From a checkpoint of a small mixture-of-experts model trained on Wikipedia.
Size: width 256, vocabulary 2048.
Experts: 8 picks a token, a softmax router.
Training: 327M tokens, 10135 steps.
Below are experts of layer 4 (counted from 0) of a mixture-of-experts language model. Rows are named gate (a neuron's input weights, with its number), up (a neuron's input weights, with its number) and show model dimensions 64-127. Each number is 50 + 12 x the weight over its row's rms, rounded and kept within 0 to 99.
Before each expert's rows: a language model's description of what the expert responds to. This comes from a sample of Wikipedia text that the model never trained on.

# expert 19
It responds to: Line breaks, name endings. Line breaks after section headings, endings of place and surnames like Leicester's ster or Frankfurter's ter, and first names George, Frank, John.
gate0:55 43 39 49 81 41 65 92 52 72 58 48 41 14 59 72 49 57 40 74 55 52 55 42 37 46 53 62 53 57 59 39 38 39 65 57 48 47 43 57 47 50 37 64 35 51 64 41 51 52 49 44 54 49 64 62 36 63 48 57 42 59 62 45
up0:49 40 45 60 69 38 51 68 32 67 50 41 69 32 67 62 72 54 50 59 43 43 71 51 47 39 70 59 53 61 57 40 51 46 52 37 48 53 47 74 45 54 50 50 32 41 47 46 36 44 40 33 62 34 65 72 30 67 52 62 34 49 61 45
gate1:66 60 57 65 56 41 44 53 50 53 28 48 55 51 58 66 42 63 50 48 70 44 66 42 54 46 42 44 41 47 41 45 52 40 53 58 37 31 42 54 35 60 41 63 67 66 74 58 64 47 42 48 27 39 58 59 45 48 68 47 56 27 32 35
up1:41 66 61 40 66 38 67 49 41 41 54 38 59 45 48 57 51 43 53 36 57 37 61 30 44 54 32 51 34 42 54 39 57 35 49 49 17 29 37 43 30 31 43 46 73 68 68 44 61 44 51 28 36 52 50 57 28 44 68 57 42 30 61 36
gate2:30 42 70 68 52 49 42 53 55 40 29 63 57 51 38 44 47 46 58 56 70 56 23 50 55 49 37 37 53 55 46 54 32 54 43 48 61 47 49 49 57 47 34 67 30 50 52 61 42 74 43 49 46 61 43 61 29 47 53 62 49 49 74 38
up2:31 50 59 63 68 34 55 63 44 34 30 36 49 67 44 28 51 36 62 49 64 43 23 47 57 58 51 29 60 61 53 63 30 50 51 39 40 52 50 52 40 51 48 53 15 52 34 56 47 45 51 44 44 47 54 64 30 28 56 50 33 52 44 18

# expert 39
It responds to: Word endings, headings. Final pieces of words such as ed in formed, ame in Gameplay, ated in Located, and nouns like County, medal, title.
gate0:58 38 44 53 43 52 61 72 53 61 67 46 57 26 58 61 53 62 47 66 52 51 67 29 29 63 48 49 52 40 71 47 33 39 46 54 36 60 49 40 37 57 36 47 34 30 68 36 63 43 56 44 67 43 51 53 30 44 42 38 36 66 35 54
up0:47 34 60 69 23 50 38 54 42 67 62 51 73 36 57 61 68 46 45 39 41 40 69 54 53 62 61 51 45 34 43 45 36 51 28 40 25 51 60 49 42 46 38 47 33 34 47 34 57 26 49 48 62 21 54 46 37 53 44 53 46 66 45 54
gate1:65 50 42 62 69 39 30 54 70 45 23 64 58 44 65 43 46 76 61 70 76 45 69 55 43 37 44 74 47 55 44 70 53 51 54 60 27 35 46 54 50 52 54 72 54 55 73 66 64 44 34 52 35 41 51 60 29 41 77 67 50 55 46 42
up1:38 45 47 48 67 43 41 43 64 28 26 30 49 34 59 42 57 65 67 46 70 46 64 46 35 59 40 75 29 54 48 60 44 47 50 37 34 43 39 54 41 43 46 37 80 55 71 51 49 36 46 31 42 42 52 49 25 45 72 71 30 54 57 53
gate2:35 42 68 72 40 60 46 40 53 55 58 72 56 53 52 50 37 49 52 39 48 54 24 47 70 54 48 47 32 70 50 31 38 55 47 53 64 49 42 56 52 44 42 51 60 47 68 43 39 62 37 60 30 77 49 73 31 54 72 47 44 55 57 42
up2:39 57 59 61 52 43 63 48 54 66 43 60 59 52 61 46 46 36 71 44 54 45 32 50 53 58 55 53 53 68 50 46 25 46 52 40 38 56 44 63 49 35 50 61 44 41 41 36 66 35 28 57 32 67 50 73 30 30 68 53 30 55 46 39

# expert 33
It responds to: Article after verbs. The word the and other words after prepositions or verbs in biographical prose, plus past verbs like built, married, established, and leaving.
gate0:61 53 51 42 61 58 53 83 60 49 49 60 54 40 43 42 48 51 43 58 53 58 47 33 52 58 40 61 42 51 59 39 32 48 56 58 35 48 42 25 48 45 56 70 47 51 66 39 65 46 33 47 61 53 54 52 34 66 47 47 45 53 48 54
up0:52 60 65 56 54 52 46 66 53 37 41 52 80 53 59 45 62 45 46 42 37 45 48 57 65 64 47 48 39 61 48 36 52 50 37 31 33 51 51 39 46 38 49 54 53 55 34 44 58 39 31 48 64 32 76 54 40 59 55 51 33 51 55 54
gate1:52 52 59 50 46 42 38 43 60 50 30 38 55 46 52 61 65 63 39 38 66 51 89 56 48 50 70 57 55 47 32 50 51 52 57 48 35 42 59 53 26 58 52 56 55 53 57 61 58 39 39 75 38 42 55 43 49 61 55 48 58 57 34 54
up1:38 44 67 43 53 51 45 21 46 42 42 33 54 45 59 56 51 51 39 38 68 47 76 50 60 52 65 54 42 62 46 61 51 38 48 38 30 37 47 46 26 36 48 33 69 56 54 55 49 34 47 56 42 49 34 30 33 57 66 53 45 57 48 59
gate2:29 47 62 55 55 41 43 47 51 53 32 55 58 46 58 56 43 53 49 63 57 67 30 57 70 56 32 38 55 56 45 41 31 67 52 54 55 54 49 43 68 50 40 45 31 44 60 27 54 45 44 58 47 63 38 43 50 54 69 65 49 52 54 43
up2:32 56 46 49 63 34 56 61 39 54 29 44 55 47 73 54 50 39 61 56 53 44 37 53 54 64 39 43 62 41 68 50 20 59 56 37 54 58 41 54 49 46 42 32 34 41 37 26 64 27 42 62 45 56 41 54 47 38 69 52 23 50 35 36

# expert 6
It responds to: Infobox dates and values. Year digits and values in infobox and list fields, such as 19'63' in release dates, Venue:, table pipes, closing parentheses.
gate0:50 47 60 57 68 48 59 70 52 57 49 63 52 35 58 55 22 52 21 50 43 47 69 27 38 39 34 50 53 57 56 52 60 46 71 65 37 46 37 53 51 61 41 42 65 37 68 38 56 39 36 64 40 53 53 66 24 62 41 41 64 57 47 48
up0:39 50 69 66 57 42 49 42 27 56 38 63 73 49 55 51 53 45 30 34 27 43 70 68 55 53 42 61 57 62 41 50 65 56 55 45 36 49 39 61 54 52 52 34 60 37 41 55 55 38 36 52 40 36 68 63 32 52 36 47 53 53 64 40
gate1:70 47 62 70 46 53 33 56 51 48 38 45 69 59 62 49 50 54 36 39 79 45 70 53 47 49 66 62 55 62 41 51 50 45 52 62 44 48 40 59 45 56 38 63 62 52 68 47 68 43 39 65 29 54 70 54 54 38 52 66 61 54 27 50
up1:61 44 62 49 54 52 53 50 54 39 52 42 63 53 64 49 49 37 46 27 83 33 51 43 41 62 64 69 31 68 66 51 62 50 44 43 24 52 40 55 56 48 46 37 70 54 58 44 58 44 52 42 33 52 49 40 39 30 58 64 43 68 48 57
gate2:47 51 65 67 40 41 47 43 64 58 53 58 48 49 38 66 36 54 57 52 41 44 28 56 69 49 33 44 47 62 35 48 59 75 61 44 62 71 44 52 52 44 37 47 54 65 53 51 33 90 58 51 38 59 52 61 26 49 67 39 45 35 54 36
up2:51 54 47 64 46 41 67 71 48 52 45 34 53 58 68 57 54 49 63 49 37 32 28 61 76 59 46 48 64 61 57 51 62 52 64 29 53 79 38 60 52 51 55 51 52 62 37 33 55 58 55 49 38 57 45 63 30 16 59 36 29 34 37 21

# expert 20
It responds to: Inner word pieces, quantifiers. Inner pieces like har-ve-st and disadvant-age-s, the preposition in, hyphens in mid-1881, and quantity words such as many, several, short, long.
gate0:65 48 45 58 53 46 62 90 47 50 56 65 57 37 52 49 30 78 60 67 54 46 48 55 41 50 38 51 63 44 58 53 29 52 52 68 48 46 46 55 54 41 47 56 34 36 77 45 45 56 45 59 46 54 39 48 26 50 46 77 50 56 57 40
up0:70 46 61 68 52 37 54 60 34 52 49 67 70 35 58 52 44 78 56 49 40 42 58 68 49 57 45 52 52 44 28 51 33 48 39 40 52 47 50 63 52 36 58 36 44 37 54 46 43 49 45 52 55 44 54 29 34 40 44 75 49 45 65 37
gate1:64 58 38 67 63 43 39 67 69 60 27 48 59 52 52 59 45 55 27 32 66 56 73 55 49 40 61 45 49 50 38 60 55 46 63 57 42 48 40 47 28 64 46 36 64 48 75 64 59 67 30 52 31 51 59 51 47 50 58 50 63 55 44 33
up1:42 59 50 50 66 40 60 54 55 38 39 35 51 50 52 53 53 53 34 30 65 57 68 44 42 58 50 44 51 52 41 63 55 52 51 45 44 48 43 38 36 43 33 16 75 59 66 47 49 62 49 40 35 51 48 41 39 50 67 60 51 54 74 37
gate2:18 52 53 50 62 50 44 60 61 52 59 81 42 54 31 61 40 48 66 54 68 65 46 44 67 40 45 48 46 55 52 54 46 68 43 67 60 52 38 37 56 39 44 42 46 70 47 35 27 68 52 43 29 43 48 66 41 57 57 46 61 49 54 31
up2:39 58 44 54 71 40 64 66 39 55 50 59 50 58 39 59 42 40 65 47 61 44 47 45 74 53 50 46 51 62 57 56 29 59 41 52 43 56 47 40 39 41 49 36 34 71 28 34 51 36 64 48 15 47 56 66 42 40 57 44 46 52 35 28

# expert 13
It responds to: Capitalized name starts. Opening syllables of names and places such as Ja, Je, Ro, Le, Ben, plus inner pieces like Shenandoah's o, and direction words north, south, down.
gate0:57 50 37 61 60 61 58 89 60 75 61 45 52 30 53 53 35 45 34 59 37 42 53 45 39 47 47 59 37 33 56 48 48 45 47 57 61 27 44 41 52 47 51 58 44 46 55 34 57 33 44 46 60 54 41 47 24 57 47 81 61 59 50 59
up0:45 53 49 68 40 51 53 72 40 72 44 34 73 44 58 53 52 49 43 44 23 38 58 80 56 53 54 48 42 40 39 48 49 59 36 39 58 36 44 50 53 43 51 41 41 50 27 41 46 38 32 45 70 43 39 50 25 59 52 76 60 52 49 51
gate1:66 57 38 60 49 52 26 47 67 27 18 47 45 45 61 66 36 53 42 52 49 40 71 38 52 45 42 62 38 50 37 56 57 59 65 55 56 37 47 52 43 55 39 70 48 65 60 62 64 61 37 44 32 37 64 54 62 39 70 51 56 52 54 49
up1:50 57 46 53 52 44 68 46 62 31 31 41 50 40 54 57 42 36 52 33 61 38 56 30 51 62 36 66 28 53 53 54 66 56 55 48 41 38 42 39 32 35 46 30 68 52 58 58 49 56 48 23 48 43 45 37 47 37 73 67 38 62 73 46
gate2:20 43 64 56 34 61 21 40 44 57 54 62 64 56 35 57 33 50 44 48 53 57 40 42 66 51 33 57 52 59 52 59 42 68 52 61 70 51 46 50 81 46 27 63 50 59 45 43 39 62 22 66 37 51 51 73 22 41 46 63 54 68 78 41
up2:30 54 50 59 48 37 41 49 34 63 38 37 65 52 56 56 50 40 49 39 56 43 38 53 59 62 42 50 56 51 63 70 33 58 43 43 47 56 42 43 61 41 34 51 36 60 21 49 66 35 36 69 36 43 53 62 20 24 59 64 36 60 50 37

# expert 44
It responds to: Places, in, line ends. The word in, sentence-final periods and line breaks, place-name endings like Spar-ta and Ro-me, and words like include, feature, community.
gate0:61 48 47 42 62 50 70 84 56 45 58 49 55 33 39 36 34 65 20 48 62 49 57 30 58 62 48 56 55 60 41 36 44 31 37 58 50 55 53 48 35 42 42 38 59 35 53 34 58 55 54 45 60 52 63 52 33 64 56 58 50 60 49 51
up0:46 53 59 55 44 59 62 63 46 49 50 56 75 46 44 50 48 51 38 25 32 51 60 59 69 65 67 59 49 54 30 41 60 41 25 34 39 51 59 58 29 36 54 39 58 41 24 41 41 47 42 41 66 52 64 54 28 62 56 66 47 54 44 42
gate1:62 58 61 69 63 50 40 40 53 46 40 50 62 61 56 57 49 60 49 52 58 27 53 59 48 59 66 77 43 46 44 46 48 52 68 43 49 42 59 56 42 42 34 54 53 62 64 62 57 43 39 65 47 50 63 60 57 54 66 45 75 36 41 46
up1:40 62 62 55 72 48 55 26 48 45 44 40 55 60 48 48 50 57 44 38 60 34 47 41 52 65 52 71 40 52 65 47 55 41 51 29 30 42 48 50 44 23 33 35 64 69 69 50 54 36 51 41 54 57 50 51 44 54 68 47 60 52 63 44
gate2:51 40 63 78 52 54 48 49 60 61 56 59 68 54 46 49 52 71 52 53 62 45 27 49 68 53 49 54 43 60 36 43 48 75 65 43 76 60 50 39 56 44 38 42 64 35 59 47 32 61 43 53 20 59 55 68 42 53 63 53 55 39 73 36
up2:55 47 45 63 55 43 46 60 42 61 49 40 74 58 65 38 69 52 66 53 68 26 33 58 67 69 56 56 44 68 51 54 41 66 58 31 54 62 47 56 55 45 51 34 53 39 39 38 46 27 47 45 26 51 49 73 42 34 67 48 34 35 53 34

# expert 12
It responds to: Prepositions with, by. Function words after a verb or comma in narrative prose, mainly with, by, through and the, e.g. toured with, directed by.
gate0:42 41 39 64 71 54 65 73 66 63 53 53 57 16 65 72 39 53 36 76 50 60 44 46 30 45 69 48 44 53 71 46 53 58 64 51 64 55 33 33 49 65 56 58 48 42 56 51 44 43 49 60 61 43 52 55 22 46 49 58 44 52 59 48
up0:44 45 49 70 50 31 61 57 58 67 46 45 85 38 63 72 60 52 49 60 32 51 43 75 48 50 72 46 32 50 54 48 56 57 38 36 53 57 49 42 43 56 49 50 53 36 37 54 38 30 44 51 68 25 56 56 40 51 41 60 39 35 54 52
gate1:58 47 38 55 62 57 44 60 70 77 26 52 64 46 55 55 62 64 49 57 71 63 55 60 35 58 48 60 43 44 39 54 44 59 52 48 40 47 36 49 67 65 50 61 59 48 67 56 77 41 45 71 58 32 58 70 46 45 68 41 63 63 49 45
up1:39 43 40 38 64 63 59 42 65 54 41 36 66 40 53 60 62 57 56 41 69 49 55 47 43 79 45 65 39 47 41 51 33 54 37 43 28 42 34 47 66 42 39 40 73 50 59 47 62 43 60 49 63 35 41 58 43 41 74 52 39 66 75 52
gate2:40 37 59 71 55 59 46 53 74 49 39 78 65 48 33 74 44 67 55 62 70 51 47 58 65 47 38 48 46 55 65 48 49 71 59 55 77 40 44 30 69 49 52 47 45 53 70 54 26 60 40 51 27 59 46 68 59 58 55 46 59 48 65 35
up2:52 63 49 58 54 44 64 64 54 55 35 63 66 47 41 81 51 57 69 46 61 35 49 64 54 68 46 53 48 59 70 52 43 53 67 34 46 43 36 46 56 52 52 52 30 48 35 53 69 40 44 49 19 54 59 59 59 26 63 33 37 47 56 30

# expert 62
It responds to: Groups and geographic names. Words like band, member, group, part, local, North, and place-name pieces like Ne-w in New Brunswick, often near coordinates.
gate0:52 38 51 43 59 66 62 77 57 50 59 39 48 10 60 68 37 64 58 65 40 52 31 48 51 50 30 39 53 40 59 30 64 45 64 51 51 45 45 51 35 38 50 58 50 47 55 46 66 44 57 64 49 50 53 52 38 35 50 49 50 61 43 49
up0:47 45 66 57 50 63 59 59 50 55 54 35 73 26 64 67 58 50 54 47 26 41 47 68 69 52 43 41 51 38 50 40 70 50 49 38 53 46 53 63 38 44 49 52 46 53 40 53 52 36 52 52 52 31 69 60 38 37 45 46 56 57 43 49
gate1:52 55 56 50 49 44 22 61 56 50 22 56 46 46 70 63 47 73 54 43 70 46 64 50 47 41 63 31 52 47 45 51 54 62 68 54 40 34 44 63 44 55 54 59 61 67 90 50 60 42 46 51 30 37 58 46 47 58 65 53 58 49 27 40
up1:28 65 67 41 53 53 36 42 53 37 50 49 44 40 59 49 55 57 51 22 79 45 43 32 52 58 53 49 40 54 53 52 48 60 59 42 23 36 36 62 37 41 49 24 75 63 74 38 60 44 54 41 32 46 53 37 40 59 74 47 49 52 45 46
gate2:38 49 56 60 63 56 48 44 43 57 50 63 52 40 48 43 37 51 51 45 49 59 49 44 75 51 43 44 47 55 36 57 39 84 66 55 75 58 54 40 49 49 37 47 61 39 50 32 29 72 49 61 36 65 47 64 43 60 65 52 43 54 53 51
up2:45 64 45 56 70 38 58 53 30 52 36 46 56 41 56 39 50 38 58 38 47 49 54 60 67 61 53 41 60 61 49 69 32 55 60 41 57 67 52 51 36 52 32 47 41 37 30 31 50 36 58 57 37 52 48 64 41 43 63 43 29 52 47 40

# expert 29
It responds to: Mid-word pieces in sports text. Word pieces inside names and common words, mostly in sports reports and tables, such as y-ard, bi-d-s, Vi-dy-a.
gate0:46 37 41 54 64 67 65 75 68 47 38 60 47 44 49 57 57 61 44 56 54 53 45 51 60 37 48 44 45 45 55 56 33 50 51 49 50 54 32 30 51 55 44 63 52 57 57 54 73 44 41 50 44 63 52 56 13 50 71 47 44 50 56 37
up0:47 43 51 75 45 53 58 62 51 51 38 58 77 58 46 61 71 50 43 40 43 49 56 67 71 41 61 48 38 52 46 47 44 58 32 41 47 52 40 45 55 63 50 38 49 52 38 63 53 29 45 62 57 41 61 64 22 46 64 55 38 49 69 32
gate1:68 51 61 65 50 40 42 59 52 39 34 65 52 32 57 59 34 47 49 48 62 29 74 46 52 38 52 61 44 49 50 38 62 56 60 38 44 48 55 59 57 63 43 44 66 62 60 70 53 41 36 61 39 42 67 40 49 52 58 56 57 50 24 49
up1:56 41 68 54 62 49 45 51 49 38 48 47 50 24 52 49 30 44 44 25 61 35 63 31 51 55 50 69 36 55 40 48 53 48 48 30 36 39 50 59 45 38 52 32 77 65 50 50 47 44 59 48 35 53 49 33 36 59 59 59 39 51 43 47
gate2:27 54 53 52 42 48 41 46 62 48 36 58 48 65 32 62 41 56 48 63 55 50 40 55 75 49 43 52 47 64 23 44 42 51 56 38 58 56 52 45 57 51 25 54 54 70 52 47 43 56 51 50 33 72 44 43 35 64 79 69 68 55 35 41
up2:34 74 46 50 44 39 46 62 39 46 22 46 50 70 52 55 56 36 57 47 65 42 37 54 65 69 45 43 54 74 50 58 31 52 63 35 38 70 46 48 42 55 27 51 45 63 20 25 57 33 50 44 34 65 44 42 43 41 80 58 61 63 30 34

# expert 59
It responds to: Word-initial name pieces. Early pieces of capitalised names and headings after ==, in, of, such as S-ea-son, Switz-er-land, Tra-ces, Mi-ndoro.
gate0:43 54 40 56 71 42 62 70 73 43 51 45 52 20 54 43 47 37 41 57 50 72 64 34 36 59 44 47 49 30 71 48 52 52 55 50 41 38 37 40 54 48 39 46 39 39 59 40 53 64 54 42 43 57 40 74 09 54 64 57 53 65 55 60
up0:42 60 52 69 45 44 48 63 41 46 43 44 67 30 46 47 60 32 52 37 41 51 66 60 54 61 60 44 44 34 62 42 68 60 38 34 33 39 36 46 50 48 47 30 47 49 34 51 35 57 56 44 52 40 43 74 26 60 56 52 52 50 54 56
gate1:70 44 47 61 49 45 43 51 71 48 18 54 62 46 56 58 56 61 52 42 71 37 54 72 46 55 56 56 43 57 57 65 60 62 49 50 36 48 61 48 55 55 71 67 59 41 72 56 55 40 28 59 56 49 57 63 55 53 52 53 54 50 33 49
up1:46 47 54 46 52 49 59 40 61 40 43 48 64 45 47 57 60 59 50 33 80 30 51 57 45 72 49 59 32 56 67 61 58 44 36 40 23 39 45 51 47 31 63 31 69 53 58 44 46 32 45 40 62 65 40 58 47 55 50 59 39 57 57 55
gate2:34 48 57 62 37 63 60 64 66 57 54 67 56 43 66 67 55 53 48 67 57 68 22 43 53 44 30 56 27 53 49 50 53 69 43 35 58 60 52 49 66 48 40 58 45 44 41 49 46 65 43 58 41 64 44 73 51 38 59 54 52 59 68 39
up2:45 61 44 56 47 56 66 76 57 49 46 42 45 46 82 60 61 37 55 58 64 56 36 56 48 58 35 54 39 56 53 63 46 53 52 30 49 65 47 52 51 53 36 43 27 50 25 41 56 43 48 52 35 59 61 69 46 30 71 52 36 64 43 38

# expert 1
It responds to: Compass words, table pipes. Compass words like West, East, South, pipes opening sports-roster table rows, and mid-word pieces such as by-election's e or exchange's e.
gate0:56 50 43 49 69 59 47 83 58 54 55 52 46 17 51 58 55 68 45 53 49 49 52 38 32 51 54 58 49 35 52 44 31 57 54 55 46 43 40 36 35 34 49 45 37 48 68 31 52 66 53 38 60 67 62 49 40 54 64 46 48 65 65 50
up0:45 55 51 56 52 41 41 56 33 56 52 38 59 38 51 54 66 55 51 37 40 47 52 50 46 48 60 55 45 35 30 37 31 53 35 30 44 50 43 49 40 39 53 36 31 54 29 42 38 52 47 44 62 51 71 51 38 57 55 66 52 62 73 56
gate1:59 51 44 53 55 41 51 58 67 37 22 56 38 35 64 80 53 43 41 44 61 45 71 43 49 39 54 54 44 52 50 43 60 48 48 54 44 49 41 56 33 47 55 60 54 65 72 67 50 56 40 62 37 34 67 63 40 59 69 57 49 52 47 42
up1:47 60 60 46 51 48 63 46 49 24 44 41 47 32 42 62 54 46 48 28 71 41 50 33 42 55 52 58 37 50 58 52 65 47 42 38 30 53 36 63 38 31 48 26 67 65 58 54 39 49 52 26 42 53 40 47 29 54 70 67 39 59 68 47
gate2:42 28 50 61 28 70 58 53 56 57 41 66 61 58 50 60 37 63 47 56 62 60 28 46 66 49 38 47 37 66 38 48 45 72 54 40 52 63 41 36 63 54 22 50 75 53 42 52 35 71 45 41 47 63 47 56 41 59 58 54 48 44 69 43
up2:51 45 51 54 38 60 63 77 44 47 43 52 56 70 55 60 47 49 63 41 64 44 37 52 58 60 52 40 55 68 47 56 28 53 48 21 38 73 41 46 48 50 35 47 56 47 30 44 50 47 57 38 40 55 49 60 43 44 56 52 32 46 41 34

# expert 35
It responds to: Name syllables and years. Syllable pieces of place and personal names (Brook-ly-n, De-tro-it, G-la-dys), plus year digits and the suffix ment.
gate0:48 42 25 53 57 52 67 89 61 39 60 66 57 24 55 53 49 59 33 46 52 39 56 43 62 61 33 67 58 34 68 53 54 36 62 50 47 41 46 34 63 50 26 64 61 39 67 66 44 43 57 47 56 53 52 58 31 65 46 43 36 54 58 41
up0:49 41 51 71 31 42 64 64 43 46 60 66 75 43 53 50 57 54 49 28 29 32 58 65 73 67 35 69 51 35 40 50 65 44 33 39 42 43 46 62 72 42 25 49 45 35 41 60 56 40 54 54 55 38 65 65 23 54 44 52 30 50 57 41
gate1:76 56 57 54 66 43 34 52 46 47 20 65 48 43 75 67 45 46 42 45 68 41 54 68 37 51 60 53 55 45 45 49 70 54 69 58 43 48 47 60 39 52 54 63 60 61 57 47 58 60 36 65 49 59 54 57 54 48 60 63 63 41 55 24
up1:60 45 63 40 82 46 53 48 33 35 30 39 38 28 59 58 51 42 43 40 71 31 53 47 36 48 51 65 46 62 59 57 79 42 61 44 40 35 47 52 39 43 57 45 80 59 62 45 45 53 57 39 39 70 40 54 41 52 67 59 54 50 83 37
gate2:35 36 59 48 51 55 46 65 52 47 47 72 64 61 63 51 41 59 44 37 58 57 32 51 61 52 36 48 47 52 51 47 44 56 59 48 55 57 45 52 71 55 35 51 52 61 65 48 43 67 49 46 19 65 33 67 32 42 63 47 57 57 72 41
up2:41 51 44 45 55 49 61 78 51 45 37 54 52 55 76 52 52 41 53 27 55 45 42 56 53 58 50 47 55 53 42 54 39 49 62 45 47 67 48 44 52 42 37 52 47 57 48 47 62 46 48 52 15 53 34 71 30 42 59 46 51 60 50 23

# expert 14
It responds to: Mid-word suffix pieces. Inner and final word pieces like Phara-o-h, Fami-ly, analy-s-es, volum-es, plus is, are, as, because, and numbers in tables.
gate0:69 46 37 55 62 56 61 79 53 51 60 42 76 22 59 51 33 58 31 57 47 59 44 44 41 52 55 56 45 48 55 45 63 43 50 40 59 63 39 34 51 47 34 59 65 45 66 41 50 61 54 63 67 57 63 74 32 55 52 51 44 60 56 43
up0:62 44 44 70 46 51 55 69 35 58 40 45 88 39 70 56 38 52 42 51 24 36 46 71 74 48 73 64 49 55 42 56 63 49 35 30 44 63 47 40 53 47 58 52 55 52 49 50 56 56 46 62 79 45 68 68 28 47 53 60 52 56 56 36
gate1:69 57 53 64 60 56 26 42 63 55 45 40 50 48 59 54 41 67 46 34 60 40 69 57 51 40 53 55 31 55 37 49 46 57 66 42 39 51 44 55 34 55 54 62 67 68 79 54 78 59 46 69 45 37 66 42 40 41 75 45 53 56 17 33
up1:52 45 43 55 62 66 38 44 51 40 53 43 61 47 56 53 39 55 50 22 67 42 54 39 41 55 43 61 24 57 43 49 42 60 47 31 38 47 36 36 31 46 41 34 78 75 66 54 61 52 59 55 47 34 45 40 31 49 84 61 39 62 49 37
gate2:25 55 55 54 49 57 45 64 62 45 54 53 65 67 50 46 41 60 46 45 45 46 46 57 57 44 53 65 35 59 37 49 42 51 60 43 71 44 55 48 56 29 22 55 54 64 48 19 45 63 33 53 33 80 46 61 50 47 60 69 59 51 52 50
up2:42 78 42 46 55 51 69 71 53 41 39 36 63 63 58 44 46 46 51 43 38 30 57 65 58 50 60 61 50 62 48 56 34 36 58 36 59 54 52 50 46 28 35 55 28 65 21 26 66 34 36 59 46 54 46 56 52 31 62 66 52 54 42 35